Experts of a small language model: 432M tokens.
Below are experts of layer 10 (counted from 0) of a mixture-of-experts language model. Rows are named router (the router's row for the expert), gate (a neuron's input weights, with its number), up (a neuron's input weights, with its number), down (a neuron's output weights, with its number) and show model dimensions 0-63. Each number is 50 + 15 x the weight over its row's rms, rounded and kept within 0 to 99.
After each expert's rows: "mostly gets" lists some tokens that are sent to it at least half of the time; "raises" lists some tokens whose logits its average output raises strongly, later layers aside. This comes from a sample of Wikipedia text that the model never trained on.

# expert 23
router:22 48 78 86 52 24 50 34 51 58 54 41 42 69 41 72 48 53 57 59 72 35 55 74 65 42 55 46 61 52 47 47 68 62 49 54 30 62 59 66 30 20 58 32 46 61 63 26 34 54 43 17 41 43 12 47 34 78 36 35 55 35 31 57
gate0:37 57 29 56 44 42 76 36 56 32 30 72 53 51 29 75 49 60 48 76 25 13 44 43 34 50 70 62 34 64 38 43 64 37 75 31 41 60 48 53 48 44 43 18 47 46 49 47 69 53 59 49 49 68 37 73 33 79 37 35 60 55 51 44
up0:67 69 32 59 58 67 36 45 75 80 23 55 32 53 20 48 63 68 50 34 61 67 33 47 49 48 31 48 71 40 53 11 52 34 59 68 57 37 10 66 62 58 37 42 50 60 40 29 50 73 49 65 61 38 50 55 38 67 81 67 40 84 36 60
down0:55 54 63 70 44 26 34 41 50 64 65 31 36 36 71 47 65 66 47 75 39 38 45 50 44 60 59 67 66 39 21 61 30 58 61 91 40 22 64 61 52 33 70 26 36 60 46 37 46 63 42 40 59 55 25 50 45 60 64 59 71 48 47 35
gate1:78 44 47 40 19 43 62 60 52 58 58 80 43 64 31 56 60 22 26 45 44 66 77 42 38 69 39 48 18 43 38 20 41 43 28 11 43 44 42 63 16 34 66 62 49 49 60 54 52 56 35 47 48 49 82 76 43 47 50 31 55 66 45 51
up1:47 45 39 31 77 25 51 55 45 68 40 42 66 25 55 28 46 65 54 47 40 22 54 52 52 40 33 62 39 42 42 63 38 45 50 74 52 51 36 51 43 36 59 65 28 72 39 70 60 55 43 41 40 54 48 55 45 59 57 70 41 50 32 36
down1:51 65 58 47 64 48 98 64 44 53 41 43 55 63 50 55 45 37 61 32 44 51 49 59 49 40 67 77 51 44 76 76 51 56 49 49 39 67 13 51 14 66 38 80 48 57 55 76 85 71 64 52 45 52 33 60 49 40 61 58 46 52 57 48
mostly gets: " based", " research", " high", " free", " open", " water"
raises: " to", ",", " and"

# expert 18
router:35 62 82 69 40 29 52 38 53 68 37 64 66 37 39 50 38 52 57 62 57 48 55 77 56 69 39 66 61 63 34 60 84 68 35 42 78 49 79 61 46 12 56 38 77 45 38 22 13 38 45 47 51 42 28 76 23 52 55 31 55 37 55 43
gate0:45 50 51 59 75 58 44 61 36 46 53 55 67 70 60 52 41 53 24 51 35 42 46 69 29 46 41 46 42 49 42 52 63 45 81 37 43 50 73 26 40 62 55 57 51 57 61 37 52 35 45 52 50 35 16 50 54 43 49 67 61 50 52 46
up0:57 38 45 35 42 58 23 17 69 54 58 52 42 44 36 72 74 59 59 51 43 51 61 42 70 55 70 36 52 65 60 38 57 46 49 60 39 64 76 40 73 43 50 77 44 69 54 46 58 57 26 70 55 46 41 42 35 46 44 65 61 54 41 27
down0:42 37 66 73 41 63 70 81 80 52 46 53 37 37 29 38 46 38 44 50 59 44 46 37 32 57 32 61 61 41 28 59 59 42 71 49 55 54 46 39 37 68 61 11 60 46 23 38 22 55 45 38 74 26 39 45 54 30 37 56 11 39 58 59
gate1:50 40 81 57 26 73 73 32 91 99 68 57 49 58 28 56 51 30 58 49 46 59 39 48 42 49 35 48 23 63 47 34 39 65 34 56 36 34 51 46 47 50 45 56 28 66 52 26 64 50 44 37 59 49 42 62 24 26 45 62 53 61 55 30
up1:60 53 46 51 60 65 67 61 52 55 35 27 54 63 56 33 55 61 83 60 38 28 62 34 42 52 57 36 63 50 47 59 37 66 72 63 57 51 45 43 15 34 61 34 48 62 40 41 65 48 75 49 50 50 58 69 40 36 73 56 35 56 52 67
down1:46 55 53 55 67 73 42 71 40 56 40 37 77 74 63 63 45 32 60 66 60 50 10 59 26 34 43 52 25 46 42 62 31 30 25 67 69 67 81 45 83 52 40 43 39 45 40 62 53 74 48 60 60 64 00 44 85 49 28 70 64 40 36 55
mostly gets: " region", " head", " role", " area", " origin", " line"
raises: ",", " in", ".", " (", ";", " and"

# expert 39
router:33 48 68 62 35 27 26 48 46 26 39 48 34 44 65 42 37 56 51 68 44 42 74 52 87 61 70 53 64 50 40 46 78 82 41 46 65 63 51 69 50 00 34 52 50 78 57 23 13 56 68 35 36 35 75 63 40 43 46 61 41 57 48 59
gate0:52 41 46 68 51 66 75 48 36 61 56 51 57 65 63 52 39 40 32 50 54 60 46 46 56 36 54 51 55 46 61 53 54 49 49 49 27 52 50 54 50 68 44 30 51 52 66 51 54 59 54 23 46 68 48 28 46 66 30 41 62 55 33 60
up0:49 65 45 53 60 42 45 22 59 68 55 44 55 65 64 32 42 47 75 46 62 50 37 71 62 29 41 45 46 55 24 57 52 07 57 38 65 36 69 59 54 49 62 33 16 13 59 32 44 51 66 71 37 30 47 26 31 44 68 67 49 61 52 65
down0:62 52 72 57 35 32 57 73 51 50 39 43 47 50 40 31 28 35 53 40 51 23 33 24 35 56 40 44 31 55 47 59 46 66 75 40 58 33 64 46 41 71 21 65 64 67 57 43 72 79 55 74 44 40 37 36 36 34 58 22 67 68 46 54
gate1:53 66 42 49 57 52 47 55 29 20 61 47 46 38 46 50 69 42 62 41 39 34 54 53 65 33 56 62 70 59 56 57 41 34 55 56 94 79 60 76 04 45 63 55 52 36 45 49 58 59 63 39 46 61 65 45 73 78 60 50 15 42 33 61
up1:51 48 28 44 60 61 64 28 60 41 40 61 38 61 85 36 57 50 43 71 47 42 43 31 65 76 72 46 72 81 66 31 39 69 40 40 57 53 72 95 06 12 30 68 64 56 43 50 71 55 55 63 73 51 37 75 58 67 49 39 64 45 67 48
down1:51 75 59 68 49 59 64 52 34 79 26 35 56 39 72 32 40 59 50 33 27 40 44 43 57 41 22 51 41 30 59 60 56 60 43 32 54 63 43 53 55 49 50 15 60 55 76 32 58 47 39 48 71 60 58 39 37 67 44 53 34 40 43 33
mostly gets: ").", "=", "\".", ".\"", " :", ");"
raises: " The", " A", " Other"

# expert 79
router:39 35 66 76 35 28 55 49 36 48 50 45 34 34 65 50 31 48 34 52 57 30 58 91 60 44 51 71 67 68 25 32 65 74 40 61 47 47 53 51 47 21 50 44 73 49 33 29 31 62 45 45 35 35 43 61 51 71 63 45 55 42 25 63
gate0:64 77 42 37 73 41 62 17 52 42 59 38 65 65 67 31 47 45 58 67 31 47 53 80 40 40 55 35 47 59 43 47 34 80 65 43 56 25 57 56 51 59 41 54 44 61 26 61 48 35 25 91 42 44 68 52 46 29 77 52 48 39 49 22
up0:52 24 62 46 28 53 46 50 55 60 40 59 53 31 71 90 76 63 47 58 30 70 44 14 30 53 60 70 76 44 50 51 61 49 72 75 43 69 59 64 55 55 68 27 80 49 60 28 48 61 63 33 55 38 63 48 45 62 60 21 43 45 54 28
down0:35 50 44 17 56 31 24 38 69 56 39 61 73 34 45 52 74 43 35 35 44 35 49 48 46 34 10 39 34 56 71 23 59 37 55 80 29 49 65 62 85 45 66 53 39 70 81 51 49 64 58 37 64 43 82 40 50 48 66 84 63 61 43 37
gate1:43 48 76 30 55 51 31 53 23 63 61 47 60 59 71 37 49 49 56 48 64 49 30 39 72 32 62 60 61 42 49 59 52 50 28 24 62 64 69 58 47 60 41 63 31 39 42 46 54 44 39 66 34 52 61 68 31 74 24 39 76 68 48 51
up1:45 51 65 38 78 53 68 39 49 49 64 30 39 58 28 36 54 54 31 84 75 34 62 66 38 52 49 34 27 39 69 22 34 66 65 62 58 27 40 65 51 55 64 39 45 44 67 47 13 39 39 47 48 46 78 35 39 36 10 22 55 49 16 51
down1:43 39 68 34 37 38 45 59 64 50 39 78 32 47 51 51 52 38 36 77 57 70 52 53 61 63 48 33 23 63 55 36 40 78 39 48 31 69 57 28 60 55 66 49 75 49 34 63 45 50 75 51 39 52 97 50 29 39 68 63 35 38 31 51
mostly gets: " information", " game", " film", " role", " House", " life"
raises: ",", " for", ";", " and", ".", " of"

# expert 27
router:48 60 52 51 56 29 66 43 46 33 74 32 67 76 40 40 69 50 65 63 64 34 62 73 87 43 64 53 33 67 75 42 55 60 52 39 09 90 59 52 31 28 59 66 78 51 54 46 45 33 54 59 52 43 32 58 49 52 39 31 67 58 71 32
gate0:65 70 49 41 40 62 53 42 46 57 65 47 41 32 44 19 60 40 46 44 59 42 64 55 57 33 35 38 43 35 60 66 56 43 34 17 70 61 51 47 30 63 52 67 44 44 59 45 92 30 48 46 18 29 32 42 44 41 25 32 64 60 47 49
up0:35 44 54 64 40 32 32 39 29 25 59 39 39 61 63 62 64 44 56 73 30 62 51 45 51 50 41 78 48 38 56 77 56 36 50 57 75 66 59 32 51 31 47 56 37 34 42 35 53 32 58 80 25 50 57 65 65 52 60 23 31 53 34 36
down0:54 29 47 32 23 25 67 49 51 60 58 55 39 42 50 59 67 24 43 50 42 45 71 50 50 69 43 53 48 43 45 52 54 54 41 73 74 58 55 78 43 47 30 71 52 38 49 55 87 33 35 43 59 82 64 62 44 74 33 80 38 47 17 44
gate1:35 21 62 14 36 47 75 74 72 44 34 54 76 32 52 47 34 40 58 51 47 43 43 46 40 48 37 58 37 41 34 34 35 46 47 42 49 50 38 55 40 21 50 73 81 44 50 24 24 66 49 48 38 42 61 42 54 72 41 36 68 70 64 22
up1:58 61 61 37 33 50 83 47 62 32 46 70 54 35 53 56 37 19 46 47 56 73 76 59 21 49 25 56 56 74 23 66 53 57 18 52 58 13 36 61 73 76 61 51 73 52 22 38 64 54 53 46 29 32 65 61 70 38 66 65 48 72 63 56
down1:59 32 71 71 63 43 28 37 47 66 43 54 58 58 55 50 52 43 48 91 43 42 32 39 64 39 46 67 28 52 46 37 39 29 45 50 51 53 45 38 54 48 37 41 60 58 00 34 26 49 55 55 51 48 47 45 55 34 46 41 33 54 53 45
mostly gets: " put", " See", "}\n", " don", "pro", "pl"
raises: "med", "ied", "ed", "ming", "pt", "ven"

# expert 36
router:37 69 72 38 81 18 64 44 46 35 38 56 52 30 37 55 37 58 20 49 50 44 53 72 77 61 70 64 52 52 47 57 89 63 52 55 40 61 27 56 40 23 44 63 36 48 54 43 37 89 73 41 36 34 37 71 50 47 46 66 35 48 41 56
gate0:60 54 40 71 65 83 58 42 45 31 42 11 61 58 78 36 61 57 57 24 58 50 57 51 55 68 71 00 70 59 46 40 46 39 71 86 48 73 35 54 47 34 43 56 58 38 54 39 31 45 55 65 69 63 54 57 61 45 70 51 41 38 54 56
up0:36 38 25 62 50 65 89 47 79 54 36 21 53 23 44 55 41 47 63 53 55 63 45 25 44 44 19 60 52 79 49 45 61 74 39 55 56 63 76 56 20 44 42 33 27 35 51 46 33 32 45 59 44 20 38 54 54 36 25 56 56 42 49 32
down0:49 56 67 43 75 67 80 46 61 44 70 54 39 82 51 44 70 66 45 56 22 53 44 55 44 50 56 56 54 67 49 74 31 57 51 40 66 50 32 55 54 43 45 71 39 41 36 92 39 32 51 27 49 70 49 48 18 60 37 75 47 23 35 65
gate1:54 47 31 52 45 52 47 42 29 49 38 31 37 58 57 41 81 42 51 43 40 40 76 48 72 30 45 64 18 70 46 31 43 39 62 51 59 77 38 51 42 36 62 95 39 38 64 73 40 62 45 48 52 42 52 34 62 39 57 27 31 69 57 47
up1:62 46 62 75 43 61 76 66 38 25 60 77 61 57 65 26 51 62 29 06 46 19 52 46 64 68 63 71 35 50 51 40 50 39 73 36 65 54 49 54 63 59 64 56 64 64 48 48 57 24 27 28 41 64 62 13 71 54 49 37 35 25 40 57
down1:58 65 59 47 54 66 73 22 92 41 53 76 41 66 50 36 46 80 65 11 48 54 60 07 55 53 64 41 54 44 39 26 63 33 35 53 35 69 47 55 62 66 67 60 39 67 26 48 45 60 56 54 16 40 35 50 55 41 45 47 48 44 66 36
mostly gets: " million", " century", "–present", " few", " ago", " billion"
raises: ".", ".\n\n", ".\n", "/", "6", "8"

# expert 57
router:53 52 67 56 30 00 59 35 44 46 47 48 41 73 44 45 33 41 69 79 58 29 35 56 54 35 54 49 58 79 31 36 77 52 42 71 28 50 50 66 29 35 63 56 81 44 66 43 53 47 53 57 34 19 72 66 45 45 28 54 65 33 32 53
gate0:46 44 58 33 96 49 72 29 50 50 61 61 62 65 62 48 41 50 47 63 41 30 68 58 47 50 24 43 76 61 53 54 47 32 47 67 61 72 40 12 64 63 53 80 67 49 45 57 87 36 49 68 54 58 63 34 63 32 40 52 47 35 38 37
up0:63 26 46 38 64 57 75 53 63 44 71 65 46 61 45 51 36 51 69 59 37 41 71 46 34 47 53 58 27 56 49 67 39 54 56 06 70 47 32 67 68 43 45 58 58 47 63 73 33 50 64 40 44 67 42 33 35 35 31 45 37 42 57 37
down0:41 42 37 40 39 75 68 55 71 26 37 52 53 56 53 22 44 72 67 11 67 48 46 69 19 51 47 66 92 63 57 51 42 20 71 43 38 41 40 30 23 41 51 45 49 50 39 60 42 56 28 47 42 52 49 52 76 59 46 54 48 39 44 50
gate1:51 44 57 38 41 00 48 55 39 45 20 49 57 46 51 74 43 28 44 41 54 58 50 42 51 55 56 45 61 59 43 63 24 73 40 57 15 40 25 49 56 31 60 19 37 32 44 64 70 62 66 61 16 34 28 61 20 58 26 35 63 51 64 76
up1:55 41 76 51 72 71 43 36 44 50 51 36 47 44 46 43 73 63 71 70 37 62 70 47 49 49 35 58 45 42 53 47 36 74 33 33 39 44 55 59 80 32 30 90 30 58 57 70 53 43 67 54 46 58 57 32 23 56 79 30 39 92 32 58
down1:45 57 37 69 28 45 74 34 61 38 58 36 40 52 31 16 53 76 71 52 52 37 67 38 70 63 42 49 47 44 58 33 69 52 39 25 74 72 36 60 49 53 46 49 46 41 50 45 39 63 32 29 66 37 26 30 80 31 56 56 72 36 57 52
mostly gets: " However", " but", " though", " JPL", " although", " After"
raises: "3", "4", "1", "2", "6", "5"

# expert 1
router:39 69 57 33 53 23 66 57 49 37 42 70 47 62 31 53 31 44 45 72 63 24 83 73 55 43 95 50 66 46 45 36 69 54 59 44 43 68 32 66 45 53 54 63 57 52 53 48 51 41 56 40 47 28 60 56 56 73 38 63 40 38 43 63
gate0:30 49 63 55 59 52 32 46 58 42 29 61 34 65 48 79 24 24 35 30 47 41 51 44 37 39 37 43 30 49 52 32 34 47 36 61 68 54 56 69 46 47 51 20 16 47 43 61 33 34 31 37 41 56 69 45 52 59 28 47 55 77 22 63
up0:44 40 22 49 29 29 62 53 54 83 52 47 58 35 52 15 53 58 51 34 49 41 61 54 58 44 45 28 60 63 36 28 72 59 49 26 55 47 48 53 44 42 46 24 33 65 28 98 64 57 32 59 66 80 64 58 59 57 48 60 31 49 47 27
down0:51 60 53 74 57 63 51 36 51 41 52 56 58 73 30 39 49 60 44 52 55 19 43 49 73 82 50 32 20 60 66 55 58 55 43 45 37 49 38 66 54 65 26 30 40 32 50 48 81 67 71 77 57 18 43 35 58 56 32 41 55 47 36 53
gate1:59 28 23 59 32 58 50 40 48 27 44 66 45 66 56 34 67 36 61 55 49 20 68 30 57 15 67 19 50 35 42 66 54 78 46 61 54 48 12 47 62 45 67 77 34 37 57 14 62 45 67 36 53 39 19 71 81 59 57 68 32 45 26 70
up1:41 65 51 47 40 37 33 10 06 57 47 26 16 40 27 46 21 36 47 34 59 58 24 46 51 36 61 15 39 23 58 64 55 59 33 57 57 13 45 64 46 70 46 43 29 61 71 72 52 51 71 55 54 49 87 43 41 68 58 77 39 38 59 74
down1:49 68 43 48 53 66 57 67 75 37 45 75 34 49 47 77 34 36 49 50 55 45 26 58 45 52 61 48 21 78 44 17 60 36 56 67 46 35 59 41 68 44 52 31 59 63 48 47 38 46 60 36 35 55 47 42 58 60 29 13 32 68 76 44
mostly gets: " However", " wrote", " said", " worked", " went", " returned"
raises: " in", ".", ",", ".\n\n", " to", " at"

# expert 41
router:61 58 48 60 66 21 54 58 47 29 80 42 35 54 58 42 74 59 57 62 38 51 62 60 74 29 62 51 43 69 40 37 32 60 39 46 51 44 48 46 36 49 36 59 61 70 62 38 20 46 89 40 34 37 31 46 36 81 59 65 53 42 15 59
gate0:24 36 52 78 74 56 50 70 36 57 39 78 39 48 66 48 71 70 37 64 64 34 58 53 46 51 75 59 30 56 41 36 43 47 72 64 50 66 37 45 52 51 49 53 44 46 42 69 76 33 45 60 78 60 37 55 36 33 56 61 39 41 44 70
up0:42 59 83 35 58 64 40 37 39 46 44 45 30 79 67 48 56 14 24 51 81 72 44 44 56 65 71 54 48 53 30 53 44 44 73 61 39 69 30 60 66 33 71 36 60 33 52 41 85 47 49 42 53 69 71 45 38 38 42 34 56 52 47 36
down0:58 27 64 59 49 66 59 75 22 30 55 51 71 69 64 41 64 55 42 69 37 53 61 39 48 29 44 33 52 36 38 46 28 57 50 60 69 60 59 31 39 66 55 38 32 53 57 49 53 48 77 59 87 81 17 54 70 10 21 36 56 52 83 29
gate1:55 68 51 56 66 69 48 50 77 51 51 31 38 17 46 50 61 56 55 60 52 59 44 62 36 50 30 30 50 42 28 76 56 75 64 66 43 39 61 52 44 75 43 38 43 36 50 57 66 43 61 42 57 53 37 59 24 47 75 34 33 50 43 40
up1:68 74 67 68 46 64 40 33 77 59 70 48 60 40 46 42 49 45 30 65 34 33 54 47 64 46 48 51 68 40 53 27 55 62 44 37 57 60 42 47 67 67 60 48 23 41 34 74 72 51 83 55 51 29 60 60 47 38 70 45 57 62 52 35
down1:48 41 41 62 61 46 37 41 34 47 39 50 32 20 62 63 41 82 37 72 55 58 37 54 46 25 45 47 60 49 36 68 77 42 69 24 50 33 42 50 66 52 28 32 29 48 48 50 46 51 89 61 73 50 35 53 48 39 74 37 44 44 59 55
mostly gets: "′", "°", "–", " kg", " sq", "″W"
raises: " ", "1", "2", "3", "0", "6"

# expert 51
router:59 79 85 49 54 38 74 36 25 62 65 51 40 51 41 39 57 42 56 60 48 42 63 61 70 25 83 43 33 76 53 40 61 75 45 35 64 58 26 40 35 52 62 61 40 55 80 39 65 57 79 60 70 22 42 68 39 55 35 56 19 42 73 63
gate0:42 40 33 48 38 31 59 62 55 88 49 36 75 43 47 52 75 75 39 63 27 61 82 74 43 37 49 41 49 45 52 45 51 55 39 85 42 15 60 44 69 75 20 46 48 39 61 69 40 29 56 45 43 37 44 50 52 38 49 64 47 67 86 24
up0:62 60 50 57 55 52 19 69 81 68 33 58 44 52 60 65 58 57 28 51 68 61 28 30 64 33 39 55 54 46 39 29 58 27 46 36 13 62 69 33 32 47 69 50 41 69 27 41 48 61 43 35 56 25 29 52 72 58 41 45 44 55 45 62
down0:48 61 50 58 31 72 61 46 38 37 36 17 42 69 47 36 53 43 78 60 27 53 33 51 54 49 44 42 65 66 32 91 63 60 45 46 42 44 41 45 53 43 67 33 52 61 55 26 30 25 48 54 80 60 52 46 25 51 77 50 17 49 63 57
gate1:63 38 50 41 62 44 78 66 75 38 60 29 56 57 67 39 56 53 61 64 35 39 55 56 56 73 62 48 39 66 43 75 54 80 79 40 69 66 61 83 59 64 47 50 63 33 22 45 91 37 73 49 45 38 87 46 42 59 49 48 43 30 54 57
up1:62 27 45 38 43 49 47 85 48 61 32 78 47 69 74 60 38 36 39 56 52 45 50 59 44 34 51 20 25 23 55 48 45 17 48 60 43 63 57 48 44 56 28 45 25 09 53 25 72 69 34 36 47 65 39 10 56 51 37 45 35 32 73 50
down1:48 58 55 55 38 31 49 69 34 18 79 28 54 66 54 22 35 50 52 49 43 43 51 58 61 59 61 41 59 60 36 34 70 56 24 43 43 57 79 49 40 33 52 69 55 45 48 42 29 01 48 55 78 27 37 68 49 50 33 43 61 51 42 44
mostly gets: " c", " two", " many", " several", " three", " four"
raises: "5", "2", "0", "3", "6", "7"

# expert 25
router:59 38 62 71 34 31 59 45 42 64 30 54 51 57 52 51 50 31 64 60 40 19 42 82 65 65 72 48 69 44 32 01 79 63 41 76 39 35 35 50 31 43 50 47 54 39 43 53 42 57 65 41 54 47 25 47 66 65 50 49 59 22 49 53
gate0:57 73 44 36 54 34 74 48 62 25 70 19 46 45 35 39 63 56 44 60 52 62 31 57 61 30 41 52 64 42 57 58 42 70 82 43 64 46 40 35 50 46 54 67 22 77 59 61 71 65 52 55 42 49 56 56 54 68 42 24 40 36 50 72
up0:36 63 52 27 60 71 63 56 59 25 54 64 37 42 38 60 48 33 52 58 32 59 22 49 49 38 50 59 38 49 71 60 47 47 30 40 52 52 46 45 50 72 64 66 40 27 43 42 50 75 50 37 49 61 56 28 47 26 64 62 61 57 44 39
down0:41 50 50 44 62 42 77 29 13 47 57 49 72 44 40 48 50 57 63 51 46 63 41 64 52 47 56 90 17 52 60 44 92 24 52 56 43 67 39 58 53 68 60 47 58 31 18 77 31 54 47 47 53 56 54 26 45 62 69 32 63 51 31 64
gate1:37 72 68 50 71 29 68 42 54 45 56 43 26 66 53 32 81 43 68 66 53 58 65 21 52 79 43 51 51 44 35 23 44 52 67 62 46 28 30 69 16 51 50 51 66 70 54 62 60 60 79 61 53 37 58 62 38 46 48 73 43 51 56 35
up1:36 36 52 47 85 58 28 52 74 32 21 57 36 37 46 74 68 60 55 59 42 84 39 52 47 63 54 33 60 46 38 60 56 50 55 50 55 79 68 57 63 54 33 32 54 43 73 56 58 64 55 15 63 44 51 50 58 56 34 65 38 65 52 63
down1:59 30 33 57 63 61 59 48 45 29 45 68 41 35 46 59 13 44 31 73 59 46 52 56 57 63 35 21 50 39 41 21 58 65 50 52 61 46 52 58 26 46 32 66 55 57 31 58 44 63 57 44 50 72 62 46 21 90 72 43 37 60 23 53
mostly gets: "ing", "ation", "ment", " based", "ling", "ail"
raises: " of", " from", " into", " through", " on", " to"

# expert 11
router:54 66 62 56 70 38 53 52 69 28 45 39 40 70 85 52 51 48 41 65 62 59 12 45 61 44 54 61 61 62 12 24 41 89 59 48 38 55 68 73 68 23 58 46 59 53 70 07 71 50 41 50 34 23 47 66 52 72 57 58 31 64 69 36
gate0:35 48 53 50 68 49 40 47 56 31 42 44 42 66 54 37 48 55 51 60 55 59 51 67 55 39 65 66 66 27 55 66 74 58 38 53 62 40 81 50 61 33 41 69 67 50 39 60 80 75 53 32 58 66 52 59 46 60 40 50 37 18 26 32
up0:27 55 42 68 43 49 60 28 52 42 78 53 66 20 40 19 61 60 26 71 51 28 63 54 37 57 51 50 26 49 29 45 64 30 50 57 72 37 37 56 50 57 54 55 40 70 56 51 40 44 49 62 42 64 66 53 42 55 58 66 51 47 58 66
down0:55 54 42 48 54 38 67 55 51 73 51 56 60 43 33 19 43 35 59 32 49 56 71 46 70 24 52 61 25 39 40 34 74 65 55 36 32 61 41 56 40 47 50 44 79 46 54 45 53 38 20 41 43 51 47 76 56 26 58 41 53 33 58 68
gate1:34 47 40 35 35 47 40 37 45 48 63 56 71 66 57 37 69 87 46 55 53 69 57 66 27 43 62 65 69 56 13 53 48 57 72 45 74 82 49 43 43 45 40 63 60 42 35 46 66 26 28 57 37 45 48 36 47 30 36 37 35 73 44 72
up1:66 55 40 35 63 67 60 47 24 47 33 49 67 69 86 54 52 45 62 58 40 43 46 39 45 42 70 48 83 58 53 65 58 48 24 80 57 47 23 55 40 71 48 19 50 39 46 47 37 43 53 29 62 50 47 68 40 37 41 52 47 60 48 37
down1:58 66 58 53 53 91 58 31 48 53 45 33 46 33 71 67 58 69 41 50 52 30 72 53 39 63 61 51 77 46 53 60 47 57 52 57 35 74 32 55 30 51 76 32 53 32 57 60 69 69 72 23 17 35 73 75 84 62 95 28 45 24 52 52
mostly gets: "\"", "\",", ")", "]", "}", ")\n"
raises: " (", " by", " |"

# expert 24
router:42 59 75 40 55 21 62 39 74 55 30 43 29 69 42 76 35 39 60 66 40 35 66 56 82 55 57 45 51 52 49 45 72 64 30 57 69 37 66 81 26 54 43 36 65 44 61 62 45 41 57 46 41 23 55 76 37 47 39 50 58 54 54 41
gate0:24 74 58 84 84 62 45 61 48 44 26 32 55 35 49 31 38 41 52 24 48 42 50 54 57 27 33 51 53 43 64 58 48 27 72 45 46 53 62 31 47 68 61 60 43 46 51 42 36 23 62 63 49 13 37 55 38 65 34 21 65 35 63 61
up0:33 60 59 41 38 40 33 41 47 24 60 48 46 34 41 40 62 55 37 79 50 34 49 59 42 56 45 53 43 36 51 70 24 49 43 21 49 45 20 58 57 53 74 62 57 41 62 69 52 67 46 73 44 42 62 40 71 42 54 34 54 43 84 42
down0:51 67 44 58 29 55 36 52 53 30 77 56 36 72 65 57 68 45 28 41 48 60 38 73 50 59 77 57 40 60 80 37 52 42 33 82 50 41 45 55 51 54 62 52 62 19 50 37 55 70 52 37 62 45 19 45 33 78 29 36 69 38 47 62
gate1:43 38 47 65 45 50 26 66 47 47 45 25 51 48 41 58 52 49 57 54 43 19 39 60 63 50 45 40 80 58 51 35 50 48 32 74 80 44 30 29 53 29 22 44 71 61 52 60 51 50 67 53 38 66 59 57 56 86 54 51 52 60 66 53
up1:33 56 40 76 65 63 52 36 58 57 63 53 54 63 60 31 68 33 47 58 44 67 53 38 50 72 31 53 60 48 33 44 43 33 50 34 58 51 39 48 44 21 56 58 42 29 40 50 64 64 19 74 60 59 39 54 05 50 49 34 72 65 28 57
down1:48 47 72 59 69 13 73 51 75 36 52 32 45 60 73 39 41 83 61 78 30 57 28 37 38 60 54 57 45 57 38 18 62 64 57 61 55 63 38 36 68 71 42 49 54 35 37 71 55 46 37 64 53 28 13 46 49 42 60 45 65 64 59 64
mostly gets: "°N", "″N", "In", " |", "born", " Genre"
raises: " ", " mid", " late", " —", " early"

# expert 63
router:47 61 59 30 50 33 69 49 56 57 60 62 41 41 55 52 60 51 62 50 57 46 37 56 56 63 57 44 44 58 48 52 67 88 49 55 34 40 44 51 43 33 54 62 34 52 46 52 58 60 67 45 48 37 34 46 81 63 44 36 39 72 58 62
gate0:39 58 51 34 43 32 69 46 67 54 58 73 87 60 41 49 36 67 30 26 62 15 29 36 44 46 54 67 34 49 19 42 64 47 58 51 36 55 62 58 33 36 46 26 56 44 41 62 49 58 45 69 55 35 36 42 45 27 34 49 58 61 50 45
up0:48 22 26 45 47 65 33 42 46 75 90 51 54 37 52 36 52 37 66 18 45 29 38 52 58 51 58 45 42 57 80 58 37 64 31 14 56 40 41 61 28 65 64 20 54 73 66 44 43 56 43 74 43 58 48 54 33 75 50 17 52 48 43 55
down0:33 59 48 50 79 43 70 34 75 49 51 34 36 27 42 33 45 50 38 42 79 63 42 44 46 36 58 69 64 59 44 48 34 16 35 72 44 46 35 63 72 45 39 64 49 57 65 55 72 43 53 21 46 66 45 67 26 52 33 53 49 57 58 26
gate1:42 52 57 40 57 40 49 61 55 40 26 29 59 53 25 43 72 44 56 58 34 53 51 52 39 51 46 62 55 45 39 68 48 55 56 46 27 59 49 59 47 67 44 43 54 58 59 58 39 59 54 42 68 26 37 61 56 45 61 39 42 55 36 38
up1:68 40 53 60 54 64 49 55 42 41 55 61 48 50 69 59 31 48 73 50 56 48 40 66 71 40 45 53 46 54 45 53 88 37 46 24 34 52 41 55 81 47 35 00 66 60 37 30 41 60 30 65 75 56 20 40 26 92 26 40 31 31 48 51
down1:76 26 56 51 34 81 66 48 51 45 55 42 55 41 47 29 47 63 35 73 51 46 40 45 29 32 55 58 60 69 37 45 28 70 38 28 39 59 53 60 42 65 45 39 69 39 26 40 79 64 28 46 43 66 58 70 51 40 45 68 41 35 35 48
mostly gets: " two", " three", " one", " April", " August", " some"
raises: " two", " four", " three", " five", " six", " "